Below are experts of layer 8 (counted from 0) of a mixture-of-experts language model. Rows are named router (the router's row for the expert), gate (a neuron's input weights, with its number), up (a neuron's input weights, with its number), down (a neuron's output weights, with its number) and show model dimensions 256-319. Each number is 128 + 32 x the weight over its row's rms, rounded and kept within 0 to 255.
After each expert's rows: a language model's description of what the expert responds to. This comes from a sample of Wikipedia text that the model never trained on.

# expert 14
router [182 120 154 146 137 114 128 109  90 180 154 108 101  79 148 147 139 140 123 170 135 101  79 112 108 133 133 159 115 139 117 109 150 160 189 103  66 134 121 165  81 107 115 178 136  89 202 102  95 150 138 100 130 113 127 111  94 101 114 102  95 152  98  93]
gate11 [140 147 108 115 117 136 201 130  61 170  58 113 140  91 148 120 133 195 120 127 122 142 147 152 172 212 137  93 161 150 127 166 116 144  35 153 149 118 173 126 135 159 179 106  95 102 113 183 136 147 160 105 107 128  98 139  66 119 143  74  99 130 108 147]
up11 [118 113 106 114 113 150  80 120 119 115 134 143 164  97 130 117 112  86 116 133 165 117 156 102 174 173  71 119  52 117 118  85  79 146 146 108 146 153 153 100 147 135 111 150 137 112 128  96  78 179 145 107 146 156 169 117 108 121 104 143  69 114 130 124]
down11 [140 143 141 145 130 159  99 163  98 195  95  86 136 126 169  94 143 148 131 117 151 119 128 139  86 112 101 151 135 131  82 153 123 139 166 125 145 121 121 123 128  64 148 102  66  82  54 131 104 142 136 102 140  67 132 196 102 104 113 134 159  77 134 108]
gate12 [110  95 116 110 132 106 124 118  83 124 216 134 126 129 116 127 112 119 143 144 160 160 120 179  89 110  91 109 134  71 100 117 154 119 136 136  74 106  79 118  60  91 131 142  88 128 191 137 161 104 130  85  98 155 174 113 120  95  43 155 124  86 190 168]
up12 [132 177 142 148 169 186  98 133 103 192 130 130  76 124 149 211 108 118 128 125 143 159 130 117  91 112  96 125  55 110 157 107  42 121 135 130 174  57 149 100 114  86 115  82 103 137 108 125 152  64 124 139 153 153  93 172  91  93 109 134  58 100 111 111]
down12 [ 98 114 161 169 138 134  51 130 111 145 133 132 129 162 157 149  95 116 129  71 176 125 125 137  91 208 156 117  82 153 217 170 147 123 138  91 191  94 115 141 148 103 168  96  58 162 127 117  84  94 195 138 153 147 157  84 117 141 105 152 168 145 113 124]
gate13 [151 131 122 125 105 116 137 122 140 132 103 148 181  97 125  99 110 123 134  98  83 168 172 125 127  86 113 126 122 137  51 119 129 107 127  95 132 140 153 135 123 179 160 134 120 167  65 132 155  93  40 126 105 129  92 131 190 174  93 103 131  93 200 153]
up13 [113 145 103 124 144 120  91 151 156  82  94  70 114 107 162 115 107 118 178  77 119 167 184  90 158 114 149 102 136 144 157 138 155 105 103 138 156  98 185 114  59 141 140 131 160 105 141 149 140 169 149 184 118 125 171 161 112 139 128 156 195  99  66 111]
down13 [126 125 145 141  83 116  93 145 160  81 107  98 166 124  99 122  95 147  90 128 153  76 165 123  92 102 111 149 174 127 157  92 160  94 103 112 194 145 145 160 105  89 155  92 111 117 115 172 147 157  89 131 126 170 123 111 105 119 205 144 147  65 138 189]
gate14 [134 122  92 147 139  98 114  91  31 131 149 154 164  98 145 139 139 130  71 174 132 130 114 164 133 150 137 133  87 104 127  93  66  85  94  84 103 140  98 127  91 157 117 136 122 149 161  67 107  81 114 106  70 140 146 103  98  88  95 169 202 139 190 140]
up14 [158 119  87 174 104 249 139 128 139 119 117  48 159 139 136 143 153 133 142  98 128 128 142 156  51 147 160 136 106 137 133 154 127 160 155  68 147 136 110 150 178 149  85 100 119 129  96 100 132 174 101 105 130 127 121 219 143 137 136 133 158 110 129 172]
down14 [162 185 127 121 107 138  37 139 137  80 128 136  88  70  68 171 144 117 113  90 182 148 157 154 143 208 150  97  90 160 106 114 126 127  87 138 140 100 113 136  90  83 153 156 104 202 113 115 146  98  88 179  94 104 133 146 116  88 117 151 147 172  71 123]
It responds to: Units and counts. Units and nouns right after numbers in statistics, such as km, %, votes, million, households, females, especially census demographics.

# expert 55
router [163 158  79 129  99  52  72 111  99 149 222  85 155 142 108 136 126 108  73  98 107  92  34 182 129 169 103 185 112 157 163  68 129 144 129 102 128 139 139 184 139 154 133 130 115 160 133  84 123 156  98 115 110 126 110 103 125 165 134 152 188  96  79 106]
gate0 [154 140 101 153  89 120  89 100  73 132 110 132 155 169 121 115 105 123  88 173 164 167 167 157  92 137  79 134  56 118 119 164 116 145 139 122 151 127 133 175 177  88 150 130 192 104 118 134 142 197 122  70 110 121 130 162 154 103 170 137 145 144 138 112]
up0 [138 109 115  92 134 143 150 155 157 193  77  21 167 106  80 115 114 129  99 127 157 170 143 154 114 100 114  98 137 153 136 135  76 151 164 129 138 153 101  92 137 153 145 201 117 107 134 155 155 151  36 168 110 107 209 113 143  92 146 185 133 145 159  48]
down0 [170 185 129 141 110 113 139  94 106 175 141 161 100 143 143 172 152 130  95 145 165 146  63 128 164  87 136 142 118 149 157 127  87 178 192 123 124 133 151 118 146 150 172 134 141 139 168 111  95 142 146  96 147 163 101 100 125 118 154 112 127  97 113 122]
gate1 [ 73 123 141 175  85 103 174 109 137 113 203 132  74 153 117  85 121 123 117 138 136 125 141 143 113 114 105 153 165 124 100  98  85 134 182 154  77 142  85 173 148 163 146 104 160 139 164 175 150 170  75 152 173 140 137 151 108  79 148 154 111  85 101 117]
up1 [ 69 128 143 221 115 156  97 107 115 101 161  78 127 144 101  68 173 115 123 127 131 174 139  72 142 137 116 129 158 127 118 149  38 124 120 197 168 141  61 150 137 130 150 156 170 141 107 146 155 173 110 149 111 157 150  97 151 155  99 156 148 135 127  89]
down1 [ 92 131 173 136 120 168 119 140 195 111 121  95 122 134 111  82 107 157 144  62 119 110 139 125 127  75 130 151 150 138  86 136 232 117 114 137 121  99 119 125 180 118 107  96 139 153 113 129 122 143 105  98 134 120 106 146  87 132 152 119 106 149 123  95]
gate2 [142 138 134  83  86 151 166  95 119 114 129 132 142 135  89 106 142 143 135 132 112 121 149 123  79 111 116 177 124 155  96  87 147  88 158  66 144 131 134 120 133 150 119 126 170 122 132  81 119  68 169 115 210 187 145 142 113 130  82 105 163  76 166 104]
up2 [116 126 200  58 111 172 164 169 154 158 146 123  86 141 139 103  13 134 124 143 170 129 101  65  81 113 103 126 115  96  90  87 118 128 179 164 177 118 122 143 114 135 129  53 179 129 182 153 120 137 122 122 111 161 166 158  87  68 173  97 169  83 181 106]
down2 [174 138 166 158 118 158 158 114 132 164  79 131 158  49 181 117  77 180 188 142 176 156  54  97 130  96 138 147 114 169 186  89  99 196 141 198 181 118 128 121 128 105 162 147 120 135  95 168 198 117 174 114 153 150 117 131  63 147 110 123  76 109 151 101]
gate3 [147 102 119 186  94 168 100 161 152 161 125 149 111  77  45 116 119 108 150 121  82 134 128  93 141 101 171 117 109  86 130  95 105 133 111 206 168 138 157 125 144 176  72 162 175 163 125 125 104 149  86 137 148  81 163 120 167  97 129 121 136 189 177 116]
up3 [102 186 101 149 116  79 120 170 168  72 106 113 114 199 141  67 182 133 127 110 141 117 141 150 163  81 106 139 119 170 193 165 157 147 108 177  80 162 140 157 123  71  98  81 103 122 101  77 136 197  93  97 142 192  85 115 153 142 130  50  98 144 168  74]
down3 [150 141 128 207 147 177 105  96 176 180  63 130  93 118 114  89 105 127  91  60 120 108  42 112 148 114 133 109 115 158 187 110 143 122  98 111 116  99  96 122 163 109 176 122  93 132  58 108 104 156 152 107 169 165 158 138  37 151 154 166 142  98  92 152]
It responds to: Capital-letter codes. Single capitals and letter pieces in acronyms, gene names, identifiers and coordinates, such as DRK1, VOCs, NP_, N.

# expert 0
router [126 118 147 137 177  48 155 145 107 124 138 141 129 137 131 117 150 108 124  60 132 141 148 150  97 142 123 161 119 144 137 125  73 142 147 125  92 130 109 155 109 104 166  50  51 128  62 112 132  89 131 145 177 104 115 142 141  80 141 145 122  74 130 143]
gate0 [154  90  94 134  92 188 112 171 183 137  87 135 138 100 183 139 156  79 118 132 134  77 145  97 108 108 141 142  91 174 136 114 147  88 163 169 163 150 154 147 159 131 135 116  97  96 119 147  91 102  85 136 190 193 169 215  96 115 146 102  89 125 148 112]
up0 [ 86  93 138 129 176  95 157 177 101 106  86 149  78 139  74 140 124  80 137 129 139  88  95 201 105 117  79  87 129 127 163 131 130 132  99 104 135 207 164 106 149 145 148  97 125 160 145 119  72 201 155  93 110 220  88  83 165 157 117 134 165 112 139  79]
down0 [107 125 175 107 154 115 115 163 140  97 179 121 160 149  83 157 160 105 133  89  80 120 142 158  72  59 149 146 137 147 108 158 180  99  63 207 118 174  52 124 171 131 156 115 110 143 108 115  97 149 159 168 136  92 147  94 122 107 138 106 116 119 122 132]
gate1 [148 152 165 110  57 117 160 135 110 165 147 113  56  93 117 125  98 105 152 107 139  66 131 118 207 162  58  90 128 174 121 117 128 133 137 183 152 106 131 134 140  83 143 103 167 169 171  64 204  81 122 170 138 168 136 106  87 121  62 117 141 142 134 118]
up1 [112 121 145 111 153 153 113 112 127 187 130 159 128 166 126 140 129 115 140 120  94 116 236 113 187 187  99  99 102  95 127 125 193 121 129 146  77 132  91 149 142 141 117 107 163  94 156  96  84 139 152 205 113 136 100 158 125 137 113 170  82 154 117  82]
down1 [146 138 188 122 118 121 149 113 150 160 149 146 124 180 100 129 150 103 155 169 153 107  62 110 129  95  97 100 109 121 127  57 108 158  99 130 166  89 106  77 158  27 132  79  99 122 126 102  99  80  89 150  84 124 140 120 154  63 113  83 188 145 139 132]
gate2 [ 80 106 134 150 130 160 115 107 112 129  97 170 117 162  80 148 121  94  90 130 164 124 123 154 165  76 123 114 113 134  64  79 124  67 125 119 171 124  78 139  97  95 126  63 147  87 158 149 122  86 189 120  93 167  82 112 124 174 101 104  95 129 129 138]
up2 [ 92 111 145 115 150 131 177 116 114  83 101 122 127 134  94 132 100 107 144 137  60 177 158 171 147 114  99 103 135 143  50 126 123 131 133 179 120 100 110 158 162 145 124 123 167  81 138 101 136 192 100  85 145 120 137 154 138 175 168 163 109 148 164 146]
down2 [210 104  55  70  47 106 102  89 109  60 110  57 132 113 111 133 106 120 142 192 101 115 185 143 139 152  84  95 213  81 100 157 136 106  98  83 140  70 127 128  96  80 182 134 160 159 153 105 168 157 178 118 139 108 112 146  99 127 191 136 147 124  76  87]
gate3 [134 103 124 155 143 115 128 173 108 147 100 110 136  99 200 123 114 150 160  91 125 131 140  73 159 156 175 141  77 136 155 137  91 140 200 130 168 121 165 134 149 126 174 202 140 170  88 107  87  77 148 150 111 189 142 149 160 166 131 115 142 149  86 180]
up3 [163 110  87  93 160 114 139 152 111 118 118 194 121 129 160 136 147 126 148  88 124 115 146 130 155 144 142 157 181 135  64 155 117  89 129 130  97 102 138 147 123  93 133  93 106  92 153 165 132 171 153 224 184  92 154 107 125 116 140 143 171 137 114 125]
down3 [130 106 173 129 182 133 120 172 155 115  92  77 176  89 160 147 163  94 129 151 116 169 153 169  94 144 125 146 132 103 101 181 138 172  93 100 169 164 119  65 115  94 151 166 145  72 120 160 161 141 136 140 135 126 112 116 120  94 125  95 113 132 187 164]
It responds to: Parentheses and foreign scripts. Opening parentheses before glosses or abbreviations, plus byte pieces of non-Latin scripts like Arabic, Thai, Cyrillic, e.g. (GSFC), حَيَّة.

# expert 29
router [ 95 127 173  99 128 140 141 123  76 133 112 135 130 131 115 204 114  90 107 134 140 170 145 136 148 104 176 123 181 161  96 129 110 142 105 143 138 126 159 157 132 184 151  48  61 113 111  97 162 123 121 144 137 119 126 167 163  97 150 143 118 155  81 105]
gate0 [ 83  87 145 169 166 120 125  98 130  83 135  84 173 110 145 101 201 170 140 122 179 140 130 138  90 220 142 132  99 175 154 182  76 130 179  95 107  55 153 130 152 149 112 125 148 120 117 125 108 122 110  98 149 144  93  94 156  99 118 109  76 196 117 134]
up0 [114 123 165 109 154 106 137 106  95 120 123 128 119 147 173 195  51 166 122 194 155 107 148 110 113 204 130 120 106  98 101 131 114 112 111 142 135 148 121  84 165 110 114 116  97  83 170 123 113 151 155 171 157 128 160 145  93 136 121 130 150 174 193 114]
down0 [ 85 107 158 140  78 140 131 121 165  38 158 115 163 106 138 115 151 141 132 120 115 119 120 148 153 137 114 149 133 142 114 146 132 148 100  56  91 145  79 148 168 107 115 110 102 140 163  79 152 102 126 182 183 167 121 113 114 142  99  95 130 143 131  88]
gate1 [107 140 118 118 123  99 126 145 127 131 145 108  98 134 100 118 159 116 110  85 126 105 203 177 166 135  93 151 196 143 158 104 159 147 117  79  49 175 109 141 145 142  88 185 153 110 130  96 122 127  70  84 170 138 138  41  80 121 173 113 103  87 194 158]
up1 [163  76  97 137 128 153 175 168  72 110 129 100 133 111 133 156  91 121 153 187 118 117 108  99 104 147 140 116  99 123 133 116 155 111 213 116 159 152  83 146 161 118 143 111  36 118 152  88  87  56 123  72 156 154 136 109 140  70 154 138 148 165 130 193]
down1 [ 65 118 127 145 115 132 129 184 150  73 147 155 104 116 152 106 115 157 165 108 168 102 105  94 126 110 138 148 171 100 156 154 119 185  95  63 102 131 142 125 143 127 192 178 102 128 104 161 148 103 124 163 134 138 133 143 152 132  87  76 124 136  90  79]
gate2 [117 142 130 131 106 134  68 114 168 101 105 122 147 131 143 183  82 112 116 117 117 118 138 116 119 179 165 173  53 158 161 132 158 176 107 106  85  95 163 147  81  80 144 126 192 135 157 150 108 104 147 152 121 112  45 158 116 135  87  67  55  81 192 138]
up2 [153 100  80 158 123  93 145 130 155 127 163  91 107 143 175 115 114  92 105 115 124 104 154  81 135  86 143 115  69  97 158 106 129 116 151 121 112 111 105 140 129 124  97 160  90 121 169 152 110 198  77 115 155 141  73 129  79 110  73 150 143 117 121 188]
down2 [184  80  85 123 126 119 169 131 119 130 168 165 154 137 133 119 127 152 136 164 189  99 112  71 125 138  61 109 120  83 141 145 117 103 156  89 139  98 113 103 187  85 123 152 114 137 129 140 176 110  97 132 138  95 176 107  95 107 146 181 138  95 164 122]
gate3 [104 108 181 153 194 175 139 156 151 162 162 171 149 103  96 162 140  67 113 128 132 182 126 129 141 117 164  57 101  54 136  90 140 157 163 162  90 104  80 153 139  91 141 109 100 106  76 149 119 166 153 162 125 118  89 177 116 157 140 125 155 131 147 229]
up3 [118 113 194  96 119 125 140  74 119 130 168 141 204  87 125 130 173 148 122 154  97 120 139 170 130  91  77 111  66 108 164  76 181 141 163 171 141 202 143 156  94 134 110 143  81 117 202 120  94 176 111  93 109  92 182 104 105 174  77  98 101 136  97 186]
down3 [155 120  83 168 183 167 136 145  63 158 145 101  69 155 146 152 127  80 151 128 173 143 100 146 134  97 117 163 128 134  89 123 107  90 123 121 187  72  88 156 127 122 160 101 137 126 163 106 192 150 160 130 128 193 131 175 129 102 125 126 163  73  90  67]
It responds to: Suffix ing and modals. Word-final suffixes like -ing and -ation on nouns and gerunds (Housing, Camping), plus infinitive to and modals such as would, may, can.

# expert 31
router [103 122 153 188  90 111 208 140 157 169 160 129 152 137 185 132 114 125 111 138  88 127 164 145  86 133 162 122  66 108 162 113 158 130 141 100 136 123  49 114 200 116 122 136 155  90 165  97 133 116 149 173 161 112 145  72 177 167 141 152 120 132  86 124]
gate0 [ 93 127 204 119 121 139 129 125 123 161 195  98 143 142 139 157  91 143 146 160 117 146 151 100 125 115 204 114 112 138  98 137 130 123 116 129 129 167 117 118  87  97  86 154 107 147 208 159 100 119 106 101 131  74 185  60 150  85 156  91 168 153  52 175]
up0 [114 137 110 108 108 146 204 166 113 124 202 148 140 117 124 125  85 125 118 116 148 111  92 150  99 145  74 120  90 131 127 143 142 119 123 138 132 140 160 137 171 164 113 196 117  87 207  97  91 168 156 137  77 124 150  70 107 175 128 155  92 144 103 141]
down0 [ 88 135 137  69 131 133 127 156 178 104 141 108 122 149 118  59  97 148 128 160 120 193 158 129 108  84  80 112 143 117  46 146 125  96 146 122 152 141 174 102 101 115 103 116 124 135 156 150  97  95 134  76 143 137  88 165 152 115 129 135 204 142 204  79]
gate1 [121  92 134 151 100 150 131  69  61 153 215  89  99 180 100 142 114 132  54 160 147 177  71 148 144 114 129 122 160 149 116  82 112 105 122 131 148 103 153 109  67 112 176  85 146 128 133 167  76 129 108 105 111 150 125 178  85 110 159 133  88 123 115 161]
up1 [184 192 156 118  93 172 107 179 112  94 133 135 169 158 138  95 159 137 129 122 153 147 135 167 205  66 152 114 120  42 105 106 145 142 107 133 109 158  90 176 132 159 161  83 123  74  84 190 150 112 193 139 202  78 170  99 117 120 143 104  81 121 146  77]
down1 [141 133 126 107 139 176  82 168 119 144 133 153  91 105 118 110 135 166 134 151 151 127  88 118 103 154  90 132 156  68 106 181 138 125 184 153 178 152 114  82 116 123 148 128 128 130 117  96 150 140  75 129 147 151  93 115 161  73 101  75  94 129 129 180]
gate2 [146 176 131 150  46 123  83 156 133 134 143 123 121 127  77 121 131 101 115  90 151 113  99 143 130 162 151  64 130  76  91 109 118 156  87 159 137  74 124 149 149  86  59 152 183 123 146  97 147 164 149 114 143 160 142 129 114  88 144  95 112 141 153 169]
up2 [192 160 121 152 108 159 118 179 107 147 115 122 115 122 171 113 129  73 137 137 207  91 128  61  92 126  63  94 148  79 147 218  79 133 122 123 152 102 163 106 120 114 144  77 164 137 173 131 152 159  60 135 136 106  82 130 145 102 133 167 104 124 126  84]
down2 [113  69 130 107 148  90 128 104 135 100 207 115  96 109 138 103 136 174 124 121 110 135 154 156 129 135 143  91 124 126 117 124 168 112 109 161 166 125  97 112 129 114 111 149 155 109 132 102  81 140  77 146 140 125 128 108 187 100 123 151 153 139  98 105]
gate3 [166 118 112  98 113 105 147 140  75 128 124 142 139 138 147 120 123 129 118 175 102  85 113 107 129  97 112 103 122  93  78 163  85 113  89 167 125 134 163 148 145 140 157 178 154 129 153 136 101 142 141 167  69 183  79 127  62 138 113 172 120 117  92 198]
up3 [143 106 127 160 169 131 111 150 122  56  70 107 167 119 146 175 145 105 136 130 138  93  80 177 124 133 127 139 140 165 142 122 140 121  78 151  75 120 123  90 136 119 107 169 135 121 118 100  47 106 104 133 185  90 135 129 125 163 122 126 144  86  98 108]
down3 [161 141 134 135 151 131 151 107  99 193 181 137 184 107 104 139 163 164 120 132 104 163  81 155 151 154 126  85 194 120 107 119 196 129  66 130 105 147  99  75  95 164 143 141 101 161 120 112 138 163  65 133 160 116 131 124 160 108 148  67 130 125 104 149]
It responds to: Preposition on. The preposition on or On before dates, places and topics, plus along, over, upon and some surname pieces.

# expert 50
router [166 159 133 103 148 159  93 148 170 107 124 114  90 126 150 123  62  97 131 186 144 119 101 113 117 129 143 107 178  97 163  90 151 126 126 123 157 122 125 120 166 167 138 150 146 159  93 118 137  98  69 142 133 133  83 131  96 131 146 122  95 116 130 174]
gate0 [161 135 125 165 113 135 147 117 128  78 124 149  86 164 121 157 136 153 169  94 166 112 142 100 135 190 156 142 128 142 133 171 150 116 161  87 131  85 166 137 114  77  81 132 120 127 139 155 134 111 136 158  78 118 128 171  98 196  80 176 141 182  72 180]
up0 [163 136 155  46 126 136  94 105  92  96  99 124 177 140 157 146 119 101 151 185  71 102 111 172 176 102  96  68  75 113  91 105  92  95 189  99  79 128 147 115 116 132 143 100  84 120 140 126 116 122 131 167 179 135 122 154 117 116 132 138 178  96 139 120]
down0 [150 125 104 123 157 105 118 131 121 146 164 134 148  95 109 177 112 130 113  97  70 170 153  75 168 133  95 101 164 114 129 146 121 121 157 129 171 120 138  88  99 134 203 163 146  96  83 101 111 119 137 115 162 123  81 193  80 112 116 126 112 100 217 174]
gate1 [180 134 105 157  96  85 164 126 116 175 202  84  91 186 154 130  95 219 143 128 159 117 117 162 159 109 105  97 110 139 165 151  61  63 159 137 155 122 126 131 173 156  87 105  74 173 149  35 135 133 129 143 114 105  92 159  74 139 117 186 172 112 137 186]
up1 [142 133  75  93 150 168 130 142 133 143 135 111 142 119 126 134 105 120 108 142 132 128 146  61 121 129  93  97 131  88  97 160  64 147 146  71 134 154 129 130 170 199  97  85 166  85  99 115  92 137 107  83 149 104 156 150 120  82 185  75 144  94 176  96]
down1 [ 78 113 130 119 146 170 129 116  94  58 118 116 157 109 109 154  84  91 196 181  96  85 160  96 109 159 112 121 166 100 147 140 170  75 141 121 164 148 122 110 107 134  84  87 160 177  70  67 135 140  90 167 155 159 164 143 131  69 196 162  99 180  98 122]
gate2 [129  98 146 144 107 107 103 118 107 148 142 101 131 149 154 127  80 137 111 149 173 161 183 115 158 173 135 113 115 231 121 141 127 193 130 163  58 186 147 160 150 178 131 149  93  98 162 120 126 153 105 153 134 108 101 136  84 169 182 153  75 130 142 109]
up2 [119  78 189 137 143 167  98 104 132 146 196 106 130 121  98 120 120  82 120 134 169  96 157 102 127 138 145 137 150 102  98  80 105 140 158  55 156  91  61 108 114 167 110 201 114 173  98 105 124 106 118  89 154 156 100 202 100 146 169 152 125 103 121  58]
down2 [ 74  64 118 137 152 130 132 124  81 116 166 184 159 135  97 209 138 210 105 106 129 126 102 131 137 144  94 102 125 155  52 131 121 125 187 167 152 120 155 124 101 109 117 113 179 170 165 175  95 114  75 142 115  34 116 113 165 133 114 149 116 141 136  88]
gate3 [124 166 121 116 102 117 139 167 160 137  85 125 156 189  98 156 160 115 175 143 112 115 155 115 142 120 113 123 113 141 146 126  97 113 158 136 106  76 110 137 159 111 139 161 159  94 144 114 101 150 152 156 104 111 135 126 167 114  46  77 132 153 136 195]
up3 [137 109 152 147  86 158 123 145 167 130  96 177  88 113  96  97 123 169 134 133 148 156 168 157 203 135 103 151 104 102 160 158 180  63 159 110  74 155 149 140 106 197 130 129 122 181 141 163 117 185 124 154 117 209 128 140 163 141 141 138 115 114 139  68]
down3 [138 147 143 123 109  49 151 113 142 120 170 174 163 124 181 156 156 165 179 141 154 117 108 119  85 153 159 133 122 164 135 166  89 122 150 130 107 214 149 229 101 111 112 180 176 110 147 116 179 115  80 151 146 193 140  75 139 137 171 110  69 114  91 145]
It responds to: Word-final pieces. Short closing pieces of words, mostly plural s, plus letters like l, k, sch ending names and foreign words, such as Saxon-s, Bib-l-ische.

# expert 36
router [168 130 129  99 133 164 178 138  97 103 136 110  65  82  60 166 113 114 118 123 115 164 113 141 176  75 165 128 137 128 149 171  73 137 167 146 161 134 112 168 117 132 103 154 122 139  77 111 173 129  79 141 115 131 109 136 185  75 102 158  83 125  89 131]
gate0 [104 153 114 133 115 141 130 113 134 124 125 148 140  82 120 155 162 185 115 123 137  89 102 165 102  91 117 120 177 143 171 139 104  68 138 182 108 182 156 198 184 136  72 140 153 137 155 174 100 115  88 137 175 163 141 142 148 130  96 142 112 121 165 164]
up0 [100  85 151 175 145  90 141 158 141 104 137 167  92  90  96 128  88  94 154 141 175 161 108  97  72 104 149 101 120  65 153 147  88  92 172 171 121 143  87 198 105 122 158 186  73 156 110 137 138 173 125 121 112 177  73  73 128 189 101  98 167 131  93  85]
down0 [126 172 110 104 103 122 155  77 107 118 121 146 169 114 116 137 100 131 120 156  89 170 188 109  93 167 157  89 157 117 137 156  87 172 118 133 149 153 183 133 125 112  83 129 109 167 102 166  48  89 169  61 110 188 171 100 131 101 109 131 147 175 112  83]
gate1 [131  89  82 170 216 144  82 109 104 133  48 165 171 111  89 147  59 127 144 153 129 177  43  63 128 139 171 123 213  89 161 123 138 115 153 137 110 137  92 155 146 112 140 128 115 195 182 143 142 145 109 154  84 194 133 132  67 129 158 147 166 136 162  92]
up1 [158 144 120 143 104 112  85 187  96 159 138 121 163 173 124 147 158 170 117 161 141  58 138 137 139 104 137  99 150 145 155 124 186 132 150 113  90 173  73 121 170 137 158  95 108 122 138  99  89 151 150  65 127 115 149 158 138 183 169 123 163  97 129 152]
down1 [150 148 158  86 126 156  92 213 113 157 134 131 108 133 167 144 191 102 118  82 126  93 136 159  92 126  89  99 109 180 141  75  78 185 118 111 103 132  93 126 102 149 140 119 143 109 105 118 129  63 112 122 142 166 187 147 139 116 128 118 183  80 173 169]
gate2 [194 209 111 117  97 184 132  98 200 144 127  83 123  83 120 121 155  79 138 133 110 154 148 135 143  81 132 179 124 108  75  89  96 150  97 133 109 140 177 141 112  74 116 162 122 140 145 125 100  97 190  99 103 177 166 168 115 122 153 130 108 107  95 166]
up2 [162  79 129 153  87  59  97  60 167 160 185  77  88 139 130 149 117 143 183 112 128 129 104 125 118 127 142 106 140 117 134 150 104 138 128 159 130 110 116 161 110 106  99 159 117  85  87 190 144  84  91 127 120 127 146 178 147 141 125 170 120 175 114 166]
down2 [ 92 123 160 149 120 106 167 119 114 116 111 103 143 113 104  99 168 119 147  67 131  80 127  95 151 110 144 155  82 109 151 172 114 112 170 126 107  95 126 165 159  94  73 132 149  88  84  67 148 112 106  88  99 111 169 122 133 136  65 160 114 146  79 147]
gate3 [ 93 156 166 184  87 207 137 105 129 132 219 123 144 152 123 148 125 168 177 119 111 133  94 139  85 143  97  91 149 139 142  94 163  58  99  70 142 106 120 121  53 136 121 100 219 119 128 170  80  98 139 117  95 161 157 135 198  94  68 136 171 146 107 136]
up3 [112 106 173 130 187 126 138 109 114 114 121 125 129 189 117 121 116 153 134 135 142 158  75 123 158 183 123 144 141 118 179 110 155 174 164 176 102 197  94 172 164 157  91 132 207 121 174 145  54 143 145 114 162 157  94  85 164  89 105 164 125 114 116 160]
down3 [116 188 148 135 132 177 164 108 144  96 124 122 113 152 126 104 167 136 189 131  79 100 151 210 113 131 117 174 191  73 145 156 150 137 132 150 113 127 168  71  55 148 116 106 199  96 118 142 102  60 162 102 116 161 145 140 140  90 176 121 176 159 125 114]
It responds to: Openers before values. Tokens just before a quote, amount or formula, such as $, (, ", [, spaces and line breaks before math or money.

# expert 25
router [130 134 129 122 101 159 174 119  67 141 118 102 183 151 173 131 129 110 173  58 115  72 112 129 203 185  54 106 114 167 135 112 135 127 221 110 173 141 142 112 125  97 110 109 131 142 112 132 108 134  64 145  88  93 168 102 128 134 168 123 135  63  77 127]
gate0 [134 137  82 129 177  76 132 176 180 154 148 137 132 150 166 100 118 180 162 131  91 132 110 119 200 134 155 122 135 154  89 143 128 132 158  34 123 183 159 103 130  81 102 171  86 113 141  95 132 131  96 101 103 166 136 127 172 109 149 138 122 101 164  89]
up0 [129 101 134 126 115 117 154 192 107  84 121 106  99 183 130 111 116 147 116 164  55  72  63 103  75 154 105 142  85 122 103  97  95 128  91  98  97 111 148 107 129 107 151 178 129 130 142  64  86 166 117 140 224  95 114 138 196 156 104 164 101 160 103 154]
down0 [132 139  60 175 115 172 123  98 110 132 186 121 146  78 122 160  52 137  85  72 212 142 140 131 117 129 152 192 113 169 158 125 149 170 127 139 144  68 127 163 209  85  52 121 128 156 108 150 131 147 178 147 170 120 162 114  77 139 173 154  90 183 144 167]
gate1 [167 143 107 106  95  46 115 124 108 165 180 171 104 185 139 108 145  95 111 160 126 165 136 137  92 118 110 118 153 113 137 114 135 127 131  33 104 114 108 147  96 122 138  93 111 103 112 108 127 149 137 175  87 171 114 135 128 128 120 126 138 168 160 104]
up1 [134  68  91 115 126 130 134 166 157 146  93 190 139 146  85 133 164 158 125 128 127 115 113 118  64 137 116 100 170 107 154 123 150 119  71 129 138 102 139 146 181 146 100 164 127 125 119  87 136 155 134  96 138 171 170 152  77  61 175 105 160 185 103  56]
down1 [164 107 111 170 113 150  48 116 131 123  57  99  83  94 145  92  57 131 146 130 196 127 163 110 145 169 127 140  99  74 156 102 129 151  94 121  68 136 137 139 112  66  96 185 104 145 126  65 133 136 141 196 158 146 125 130 136 114 135 166 142  67 147 122]
gate2 [162 157 105 127  96 129 138 154 103  99 119  99  66 174 122 112 155  65 148 102  56 114 190 146  98 112  84  85  88 127  39 199 145 162 142 158 110 158 117  84 153 112 136  65 137 118 137 135  93  96 111 183 107  92  77 119 121 117 167 151 135 137 119 140]
up2 [160 116 140 208 118 162 108 104 147 199  82  78 108 118 149 178 134 104 120 141 152 123  96 140 148 116 114 113  89 170 108 132  91 130  70  79 175  90 101 122 150 134 107 114 122 142 109 139 142  92 120 125 107 141 140 121  86  83 115  85 135 119 171 111]
down2 [128 116 159 148 171 138 128 103 111 167 117 112 173 164 118 166 136 150  85 161 161 182 151 120 163  95 117  80 108 108  80 113 136 136  71 138 129 145 101 137  70 169 180 113 117 140 159  90 147  70 181  91 144 141 169  91 145 153 126  32 136 132 106 126]
gate3 [130  91  68  98 153 148  99  89 100 109 139  81 136 175 161 130  92  48  87 151 109 122 148 112  94  93 221 175 154 160 136 130 136 101  93 135 117 106  98 147 103 124  79 116 136 110 161 135 190  60  98 109 154 122 140 134 178 141 174 127  87 114 119 139]
up3 [110 154 110 167  91 123  85 108  67 149 116 105  99 129 141  69 173 103 101  91 125 129 103 132 127 149  60 148 102 143 177 198 187  91 120 214 154 162 126 123  34 146 135 127 170 115 151 156 168 157 134  87 124 135 140 181  96  94 121  83 129 109 140 121]
down3 [126  93  87  84  82 128 123 109 137 130 109 167 127 169 152 129 148 134 163  67 111 102  99 158 170 128  52 122 178 146 101 104 190 139 151 144 160 125 180  68 152 138 108 102 123 173  97 130 149  91 125 120 130 137 162 123  65  88 142  66  88 110 187 128]
It responds to: Indefinite articles and modifiers. The articles a, an, another and A, plus word pieces and past participles right after them, such as associated, inspired.